Weights of a small mixture-of-experts language model, trained from scratch on English Wikipedia.
Experts: 64 experts in each of 11 layers, 96 SwiGLU neurons an expert, 2 picks a token, a softmax router.
Training: a variant of Adam for the experts, 323M tokens, 4934 steps.
Below are experts of layer 4 (counted from 0) of a mixture-of-experts language model. Rows are named router (the router's row for the expert) and show model dimensions 0-191. Each number is 500 + 50 x the weight over its row's rms, rounded and kept within 0 to 999. Numbers have three digits each.
After each expert's rows: "raises" lists some tokens whose logits its average output raises strongly, later layers aside; "mostly gets" lists some tokens that are sent to it at least half of the time. This comes from a sample of Wikipedia text that the model never trained on.

# expert 34
router:520476463458568565470604486563418392440506502508498418528534567499524450533462514589428477433539488508459529421513443454467533433507508488522571553543449462456496510442508505450457377488530454534506521514560504533471536431477470551452456528479581508412508551502504547472480481571523371486567489474516527545529466541550592488514519543462569452488518435393460446479496573552461500481488462505507477477510530550420601414619428525491443479570495495514463527564500536597588558593468571544566436574454509433458558580505565540542536487406539589454553516436489588540456455505554424520
raises: ";", ",", ".", " with", " of", " for"
mostly gets: " film", " season", " album", " year", " years", " series"

# expert 51
router:544539525524461440476469566464512358499457486479427429514491417509476482459505542563520476448392484525569498556601459525554572552450476538548451454415536524485483361374462478560536462476581512538511407521473441520513471472516513532605442509512523548472496532585556515529503509448563602478542573586454499580495514471546481490457517491561606512468553555582453475452519498499449549572556507524521604478485540470402547494565546475478531411382527540489510597536511551518479509582458439512403523520484523527452548468518466463467534459462461507521496540426624487583487513521514562440
raises: "-", "–", ",", "'", ";", "\n"
mostly gets: "ski", "win", "ć", " Smith", "н", "kov"

# expert 16
router:525450495474552459400522553505542380528472414476428556405585480470500444505449498488557540462481621517506542439452460525482587515514436502385518534582444570578482476562537485543515564422421515468552515472468460538500454540561412444412524484550492401566476490515496468496447418480430525519454449496477473551420463508498498513500510586556572447565441432493499475466558624510573504516569612512521513463557520485547549486519542485533428519537395452457486527502513502554483485528535569462460504386516599492520553480550544512521418467634566497469509554450479459518486437470556528433
raises: "N", "V", "NS", "HA", "L", "UT"
mostly gets: " A", " M", " O", " U", " C", " E"

# expert 46
router:427521548499519577508445569467566533650516443609486540526569514496515593501521486450554464409628517486573447509499527514452501485515536482448476426568493490401555454596467568525529576514462558432523470494501569465552530412527428427475471457471533513487511572504449571427457521632508437565482405455506601552413438482535476470440558565525506443448470505524539467518462542516507508464531542569452570501525562460471604483465554574495519452573516453511424564426496498433480563438484542551482549509513515473586485432541470443550462490470505519519503433513485466502418566536565558562
raises: ".", "'", " (", "V", "M", "U"
mostly gets: "T", "F", "M", "D", "G", "C"

# expert 58
router:473483494569527506514614527475580516456449422444574452575468474464519462569475531516526455481490464459450457466467519489434334538513501454559469524426497526469537621606439578424457485568454454510500447484485499464464626486516469421582458484608523449549479549534524450522527444454496456549493417555560424438517438459486483489560419498543493459550477402519545464555522568538431466562533443479419471477544490436526621510540486511501456499472481600493524489539454494466525457499535445536427573520491477458505501437557506439557425499430526434521444555539565536430513559570432578548
raises: "ine", "ort", "uss", "e", "is", "an"
mostly gets: "pl", " int", "rib", "uc", " dec", " sl"

# expert 13
router:596517478477433486536468462456409527604468569465439467525545539519587573490551550520520437526432524551414591549483498496463456502510466445559484536534538565591530477433553541462525545480588543446460547454557445401557553467527481500526524511563424438509549547486492431527455543417546541470538526528486334529428497484489585491527534488550488499521530462538568468384450550524488540444420480483421612507481434497494555542560559639472489513544470544406562463497581466421488544502543474552568437481537540547559566545508482544460559533501421486473508596502463475500464559483489437470
raises: "par", "min", "an", "men", "acy", "er"
mostly gets: " Bar", " Bi", " San", " River", " Pal", " Ma"

# expert 35
router:530468574521420510542516414565416491498414483595458454493489552472482444476467545510563490562418574489468525486483531493447446510520533496582497497452559402514493496516535458495390455489522558524535479435458513544565546405555445419463472530498427521491523463492475490484607579602472335490507486590535465534526529485504578465527549496533539560602508470550549618485572506534460565531480564430515428503494529513551457508472517518503538546510593428528503607437591448520529447535470336488537485449435495492415547590580506514487455539454480477476567526529509512493570547562483515464
raises: "ne", "ni", "n", "nel", "gh", "nam"
mostly gets: " Wa", " go", " Can", " ri", " Lo", "Be"

# expert 42
router:492469462516471423555502543402466507531430527555467473550562430447421597491486414482448471502572535480511478425498527460414583470492500520572546503580475509509561531546535507495509485556437623444477526465491428524476494503584496459491522438496467494532524469515572533478616475488548484546595569504478522579501587547468565421479421472523478487500506530443455639537480460557532527510518501466514594541482575546568632489439498599558520495526489540544452450489501495469486605500404502595568451429479424446520556454542555428429405490430442485547541494492465449535475418545407525508
raises: "–", " |", " (", "\n ", "\n", ","
mostly gets: " km", "000", "″", "0", "%", "500"

# expert 19
router:532555463562465507511494462575544536537422455526506485472492519428577447514475498551523551505488475528565461499482429473535499489496554447517505571457412454511540493562499508400458444433492426514547493426607447543537542526508469461446515482503526497502557490500455582484538621549492562491532460451491541491577579496503453560549515504596367553512432460560490496565479487477519506468492550583435598465475447525510435537538441575440526488539599547551380554539527509460474506471398481571589544623462542539538442479460384440462485485402439526495346478555488541490512490443423557495
raises: "ld", "ck", "mm", "r", "rs", "ll"
mostly gets: "ho", "po", "mo", "bo", "jo", "so"

# expert 1
router:457467431560451397561504497556477478504456478579497507502510475557516527559428492447508447576540494552584484452432420509595513541439469557435459457593479441487461490497439464545448479567474508560535497485508505518511587498500580522529518512465549450455438487522513550459478473354526529507600439482501504454559460437551388527478452529486560548531454494502472538486523516480557575417623394454400407475564501459503476506379555522605461532407488489566396415551523465420486464406470524501486429384551479482460512536426502520530508443520434455545532510576498495505468564509508482498
raises: "?", ",", ";", " (", " –", ":"
mostly gets: " Indian", " Japan", " United", " National", " Canadian", " Russian"

# expert 43
router:430502559549514534469593495602507518494487456581472382499509446459561533494502521502461550476496418457524455432451494415546559462542486500549501421426381544526555431522504565473480464570530477435447436458533502574495509486450501501511526529509511531567410480462440431540470508531528524393544464474444483530497515538519537488449468413391489562453526539470492464469465498426450501503446525569555584466489427503470429438458493500478498533573466400472552544449504548403491521465553453520582548452376553521495475536506548514584554557596497417423494497401572556492609492532429424403
raises: "including", "also", "po", "or", "with", "May"
mostly gets: " he", " He", " (", "(", " man", " His"

# expert 29
router:563520507529474455514515572572594460507536575492518483662544496549451536415514470511547533531485506559449404485466507584511423503528428374538460524536530483587487523560516490515495512498496562449440541580559538520595505593497521570478424496383522558488510372534459448489544593440491528513477592542525546463517460518501505510370525476469422504548599498472591535484470504496462536456531448439498501424527508532504448448518469469576487418514564517460584502510483491526583473488534516492499475528533496513481429438541531559613423492475574440581560429476605461536583553535535504484
raises: " by", " within", " as", " in"
mostly gets: " made", " played", " released", " built", " served", " won"

# expert 18
router:549549512510529524478523545582510570464472484589483454475416504518520546505470531495414560510498488628517377432452564552489534571327460563503541510480525423532439495502530464511498451476497494506480552440518508386490500549477419486504494464508534457441492434515473523496481502582445473461427540515538561549451441560572387541432515431472473458491416523602557435458422494561464458563482406470527462481471482495547439503544503447440437443413466521437561531482539453524529457477635576471565528478530501592538416556540517480535472577428516580485565420513514526454532482560449462539
raises: "-", " Total", "  ", "\n", "gn", "B"
mostly gets: " semi", "|", " Semi", "\n", " Quarter", "EL"

# expert 6
router:472512492604507561442495564411490489453485501536432448612474494398443415489498442500471437524420489573508506525553425462518516548460503561439475480437495471482473534554522465580494460430512498446508550475507515474474468431491586419449544540515495530500583535537582474514404376524473501466573557497502467483485414421470502584451489500497555462417515502458456495538514438506439537518613528472619468420536441501412595566459550456428459556540440523427505524497509564519565469556509479484548498617461514573487474471529556486496441504514476575583418375532515602530479588496547524498
raises: "6", "th", "7", "0", "″", "8"
mostly gets: " 185", "19", " 184", " 180", " 85", " 120"

# expert 26
router:489522565432564425465403518466494487442608479508516426581430628486535472445526507544422543506600571437523612528547458549524560413448526485396547512509491482464424475427487479543491426477561515485534459534437443528522493518538437509503560440445485576429491511536410491439443485547492512540558363440453492478439493503479562508478501487489507548465544490497489425565556512457495452459483523601475469429594441435556443421497551500487422490566518491464507490490437401551510384443473515513474543575535544525542431577467457478550482478405488575455466404506543510491504451551563526472
raises: " however", " which", " but", " and", " including", " wh"
mostly gets: ")", ",", "”"

# expert 22
router:575445441484532479544414534478435485461521568491514509645450529617467478529539464468501506479494507519481401522542534488533543510471497621407522486436574515452598516449567507447501541523459572405508428472489483531490527535503448419509521565517453630538545510510445535490515428454395530463589523532536496619522459575483487445446534484487450533398503552567494531457480515492572443436524467474460431546541513540572454479517606542546509480498509523400457362479557549381533459516509537501520540530488488575513472467435474419552442553499523587442493516422500542564462490454477529557
raises: "af", "ch", "6", "4", "i", "3"
mostly gets: "{", " AI", " €", "ES", "08", "SC"

# expert 52
router:452478463578475476506573527434450575427560499504511579557439469511451421524534590486554587545417543477502562417484488460527534455498560412444539531566467484502487472518471506440549478457534459598437477508552491436425587463451498487531506492562523519467390603497421461522519522423591516468438579578512458501450490522518588541536414587450479495515533498425448407456569428641484478562522477504478490486596590484527481461582514486461477462471487554480427480493470434536533527485489441551517536531590482524532475524495594531465517522521539503509532577354494477503530460472504437377
raises: "=", "Location", "Member", "United", "Some", "Over"
mostly gets: "\n\n", "\n     ", " ISBN", "\n   ", " MF", " adj"

# expert 24
router:476487478430406511510497506523475467499562440474428507520478518525605525513461614628501547550481477588422464497442487478488548498518404528578489485528510468476530526544602542591461502503539506536594466537503508449520566466434516503539514366497577469530494428453586543477365465452566484450487540422552547445613531415504547423434509461557451546451467477537476453512529528461500485537568503479514572419448492472512486430428423546428536621471546487552486465458584515507457587487559572439513494517526454591497561475462548536594494532538580532520503566534430479482504442502537426506
raises: ":", " of", "=", "'", " and", "s"
mostly gets: " name", " director", " Minister", " President", " species", " Department"

# expert 9
router:507539517485528556542483564503524451416483465503555518441574598594478464527527546662515522474443512369509574420441584507477560537561597519506516520499427558463578533479526512476465510432519469487520445518509423523494544577489475594529432505588528525616445584476530491563448479440530514529529486513485524540416456509420574519494524458501456430526466559495578514558441466454429474584440568573414562532548520518490493472574476523517403539536471552495567452584524536499614467511464469509581537509414457485492460479462500482464402583491523524428450599517526531539489549564492491539
raises: "P", "T", "15", "F"
mostly gets: " that", " \"", " per", " h", "′", " Fo"

# expert 2
router:533616456474562528517541438450420447433489543475424555508471522511427541526502488468551393392525507541484383481492538519454470517437493540401457522423418492425562488563537491547484478552466437460530481500448491517550572616541458539446548551465565594466518501419488510507560508544448497562458499497524600484620525514468420546611523529563503467449511406499476436473465513554471552515539556538399541592477478495560427530481572496573505480448439517536453534486470436433390443481505403561515494441518511505518399533548528513503542538595447553506511484446406480502497492482538493574
raises: " –", ",", " with", " is", " as", "ment"
mostly gets: "la", "via", " Colombia", "da", "os", " BRA"

# expert 32
router:526457487478528508527482542446536461467493469469444516556540507491542507381439515569557540549501502500479550535482553535574578574461539552472373397519577525522480526560397549440601502464559505389472493532503441460455564517480502523425510559403474423484475479527409436511650553512579548477556544481469472567483499518502462535522515513491591456456480476556460448459447448457487529518605523552540550526475517471497528497448460524396531539515527554542465535536497499414394488485471602603510546528397563533546481586477454551548513503518573500447382499483433630480459469486500481502
raises: "cast", "J", "Me", "L"
mostly gets: "'", "’", "/", "е", " '", "—"

# expert 3
router:491550491535596407466529425423457481497615495486438510548409439451505524551503556485440560501405481498440561466518494532504425482494548572514450495489564457501494488520507472507518392448554461545481374449517534459438596577441580509531485526450531557480483533448505507465505451547518509512558477571446505481551501491392454521468471489532586536413520486545524480396570478446549569525522470466458499446552507452525583542522499470394473530434419506638596518520456483548434646472468504523577596518475554524458522621550553543538452521438489501546575505496527467516529464503594489481
raises: " of", ",", ":", ";", " for", "."
mostly gets: " member", " daughter", " father", " mother", " result", " wife"

# expert 11
router:527495487527545520517502524514560534577566570394496621489535569526406447555467452470509498520470531485448500549514533546553477439512507441462522497448507374533577530494420450538500557452499541519511458497372522526424572539497493607543571515584478444478555436469489420485555506546459527550448435537564468578530460486479502520586521495478547494414508442468460577482503533467428506403499525421585484625491504505544415473511518537544547485494510581406481538510591416561554464431535479387568498518582488443394470517427455501425525448506535480496477512400461574534523464463505497431
raises: "|", " the", " her", " his", "\"", ":"
mostly gets: " be", " into", " being", "  ", " could", " take"

# expert 10
router:549546403549466479561463553537493593442450460470476560602408472551411420446459498443515457496589463495502459575528482549510459542474638542576596392533500397419568555473491470502500531434543532464460604424460483505469437504560549513459542514497512471553528508478420512551561525514538455538497510533499480487452468449481472511484538427522447511570495407469491587463446465481457480467544444409531630492466503433496496487547508496582472522453522481495479510466482471528519539483480353576487440471492431424507460542581508459462435472512383452410527455456447601453539504498480479549
raises: "var", "f", "ef", "vel", "pl", "ling"
mostly gets: "mi", "hi", "ti", "iti", "xi", "ali"

# expert 31
router:492532491623441485499547466428480550561497447513563433573424517410545431451532437439568471494456437540561482461580482428506442530492442486533482490566497571498534463451397478505492474477532499435464560549548493436491495455473595530431551589470433512496471406563555426465398487494469495503505466532499461439465501531491511450479540522468535567485425465420455509490544442394502487519541557490526469517460605428506393556492396461478551586543552465513493520424498599535379566504545608480553500473567446476506541530554460430515573521552468411527508524520525451591525552556524453569
raises: "\n\n", "\n", "  "
mostly gets: " =", "Pro", " sym", " |"

# expert 40
router:504486478470535501566421449506481568532493512424432463398488477525440430437566498444437434463509494506451474551546561476516490443556458526521529509429472561456572530410530472493498437555488454542557514422515410491441531504412510462518500442516431549475498452504618547532520461521452500477448429558512550495536425585469507576550451514478504499568474534437502495482543462450602550529416502459513548399471570560476538604499407480486520518493564400564510475424640501512487571564544506429490435506510518552507444366470477518478521540498471578505578597517501450409499508435592602473
raises: " of", "-", "."
mostly gets: " Votes", " Army", " %", " Loss", "Scientific", "gress"

# expert 38
router:604511470573558526521495486500507470555580583344467521603463407442500434465426570460483443499495432533526637506502456545495493472468477398562533492492498471496534535538545481424549532439531515485508424545543491470540429563418618471528538496563604450529468504470472523491492440418486485480492538456450440523509533445480572597514480367472405483494559448483469575509532512537515528420505491522497485591537535520476566426434495517487513510509497611432571530571548505515515506517464576542451640548496535465411550524503533512584536483464485435482456488483444530481500511449574425519
raises: "ing", "ers", "er", "s", "ed", "ings"
mostly gets: " support", " water", " land", " research", " design", " tour"

# expert 27
router:461527366474488564418459486546554536539569557543489507480550467491494520563509537359499466552541515620454568507512548467516517482529464534533482483478460507493438546487531592545510448493511457567523489411525513581525515454494466519578551429510425551482510542471515598427474469509515528509585577518494539543459443501382449493483423523444550480423591515538446501486463546523477586486552474546551550492553534524446447634543522490472636502470480517564555512616525446432527545547386515407534376498510544509503461485545389460437512531490516470493553498493447471509448541405494584521
raises: " c", ":", ",", "."
mostly gets: " 48", " 51", " 52", " 46", " 53", " east"

# expert 41
router:545567515515462447444480575576512523531544495477559494539482467513552538451426572472467444518419417563449569450426562467529573520558447451459484521529489497472410463582557417450467547626509501465592477517608456467501542534409479568444461500362482458597500558509491484556511467540508435408496456547413449543432515532528512423497495521581458497597424481467527471522564523508460459470461589521464470519568425498474421529495452533514485470514457483497508508410507577503615473448445572491513435458514474507525387431409514531542453462390540547540517447544500472586487498460489503542
raises: "-", "cell", "est", "ly"
mostly gets: " inter", " high", " en", " High", " public", " single"

# expert 25
router:532496526455517589584575554502513527594484538461462581437454528542486509493555498455513479476397452433494487532485463524567490475552489556511550470574520614487548602455504532610484532516537502563483485567494431500431509539471397502450607418479498486552527560528466632507480530507472507443434549455577652440508567526469439524570496458484456540397561512460543450610435463445608510494478463535543517534602497516529547556566546449555508504543520535470542464489514518518461478366464475508477469509531440473534435504525530398426483390502559465523498529447440582477539518500539492522
raises: " the", " a", " his", " them", " any", " their"
mostly gets: " with", " around", " like", " along", " than", " without"

# expert 47
router:493509530489442478511484449514509556500482433356551403486519537512456559487512485452512487449550514535458590549438467452449542465554437527550575518402449421487543475481520491485553485530516530499502482535579651558418455503634552605463565545436511450469511568560522486446488553532434496503575575543490600487455474465502586527506471522495525535435459534370475448492471552479474502354495557461525526494536469540493594480480576494511478399560419573467498473552508552504495586490488410468594478524460452411461455448513482508424521466436539502514486570465460501459512550508550432423
raises: " (", "\n", ":", ",", " –", " with"
mostly gets: " It", " it", " her", " him", " them", " this"

# expert 37
router:577462548488538519505394540528423537568475464452578452436529456474511467486505486476493483533467486424510487560581538540561509492524463558584521527564509436581537538475391445520515590577631483533474513593468532429555542503500501508550558531556564434486483489536604463604534431420514530516413561440554586508413535461521513523556555400433521543469554482508547383485536441438446547481465397435540438489392477422492477503529479576478504482482588432484567460578499521486582513506465549580501439470531525512430517542395522474506495541545608515509522490510512469572514468501510470491
raises: " the", " their", " them"
mostly gets: " for", " For", " After", "After", " of", "For"

# expert 63
router:537445500519499501502479439592474539444533563483493458566502490564472469513508546446447539456418560570564477491529531416407521499454485467550511486497572460478394545449519479539547426502412489560629560521476562532590388488545477509582465530572510511511508540513567588445489463483478415462593530552556434452532472578436459468564534459440504478493557581499496483440367552579500547444543515546418473486518420534525438546468488552458492454488486508457456481546525380572487421549545524509425480465512409554487549536392479564513551415522447510492463468520447501472456432413478531589
raises: ".", " –", ";", ",", "—", " ("
mostly gets: " University", " City", " 2019", " South", " West", " 2007"

# expert 54
router:536498508529467485550498495484461500584379536505605556532499489490522538518417533547567495451528479529596426523410523464449393550537557442420452449429508525494533483460446495485458547460532466516516554444488554417473595466491406427584417500579498469552530412460535442580575595424604592559563495487499533471458563545424464413464521464477547500407472623488528469524546472560556513496484513384537477471504518483491582469428550441517550547490477468508529510533488519500530417527622512502457471482495590534566482474523554565595559477458464475511491506497552533392489541547499498498
raises: "e", "o", "s", "ed", "es", "et"
mostly gets: " Gar", " Er", " Kan", " Kal", " Mur", " Has"

# expert 59
router:548547502589469466415521519482476556582463457438556503458505507533491521485592542526500644512456530465454449569477424429465512458536526410443460485499475461548394451651503526483488526562594550522520591428451492522569487420477467463484524490578519513540520548618464510448467564554514450472519430446517519476495518539560523515514573558581459577410447518569533476517513559554492508551452541562478545456441511561494469547527454488474499534422502438469468468519571520440565585534542451537429495495475598501528435537560566530463551532572488526502651493472473461571549583519456458583
raises: "jo", "gu", "gan", "pp", "gg", "va"
mostly gets: " F", " Gu", " Si", " Ad", " Ja", " Ra"

# expert 12
router:461547512580526516528474542619513544640432424512491433493512474520502617449579538460526502429526431511547550523524530472478471537537492519569550576525387536545447552509539545479498472525490503509444529432452541570576488472495436480468470581554501518501503651526461544542541468519561514490565371457484499499497481474472566514509452631545491408455501471494587495524480412587527656472496440488527441418476406519504501508522565457454538456551469433521564493458450514567505444487531561547508568451578530556504570500468555527538501526510497449534513597474489501397485472460512558421
raises: "ort", ".", "erv", "hi", "ident", "art"
mostly gets: " p", " St", " res", " Am", " st", " Sp"

# expert 57
router:422446548471526461500494494444491526455388473514548465503514489539470466511528547462542478549534453480469598505578476500455487546461486555573537436510502448523542517523506558463555435542601475462461463533570518593532439565483427508452445426550548530499510431559475558518507479495466529479440515453523562450488558487512613544456482496403588539497481487473475553573506348506455376456498450557557419477472496525507457478515560456505485465474533438500396480542489507542545489487415363569474520529522476412507490504539571465565523507367460441516558607437498527525430522512339563438
raises: " They", "\n\n", " Despite", " Their", " She", " According"
mostly gets: " .", ".", "?", "!", " ", "org"

# expert 56
router:524527501498545525500473502568544455430556520474549475521416575540507579481556512523427441499590499640577484481546445472417532495532522494471496564487481560529477454606455435576564527457452512501505489472478558587540499467596494434466501605572469508466534444565579437532417501522437389473505495572471568551504471443484587410445523483511447497534489482565485515445505483512482520435478533481549533465515508545505556478530512483471537575467454437457455514407585552575438483591595537456484437536502383557512460403514526495570579480513512567463561602537601464503518512520434577424
raises: ".", "–", "D", "A", "burg", ","
mostly gets: "\\", " 4", " Al", " 2", " 5", " \\"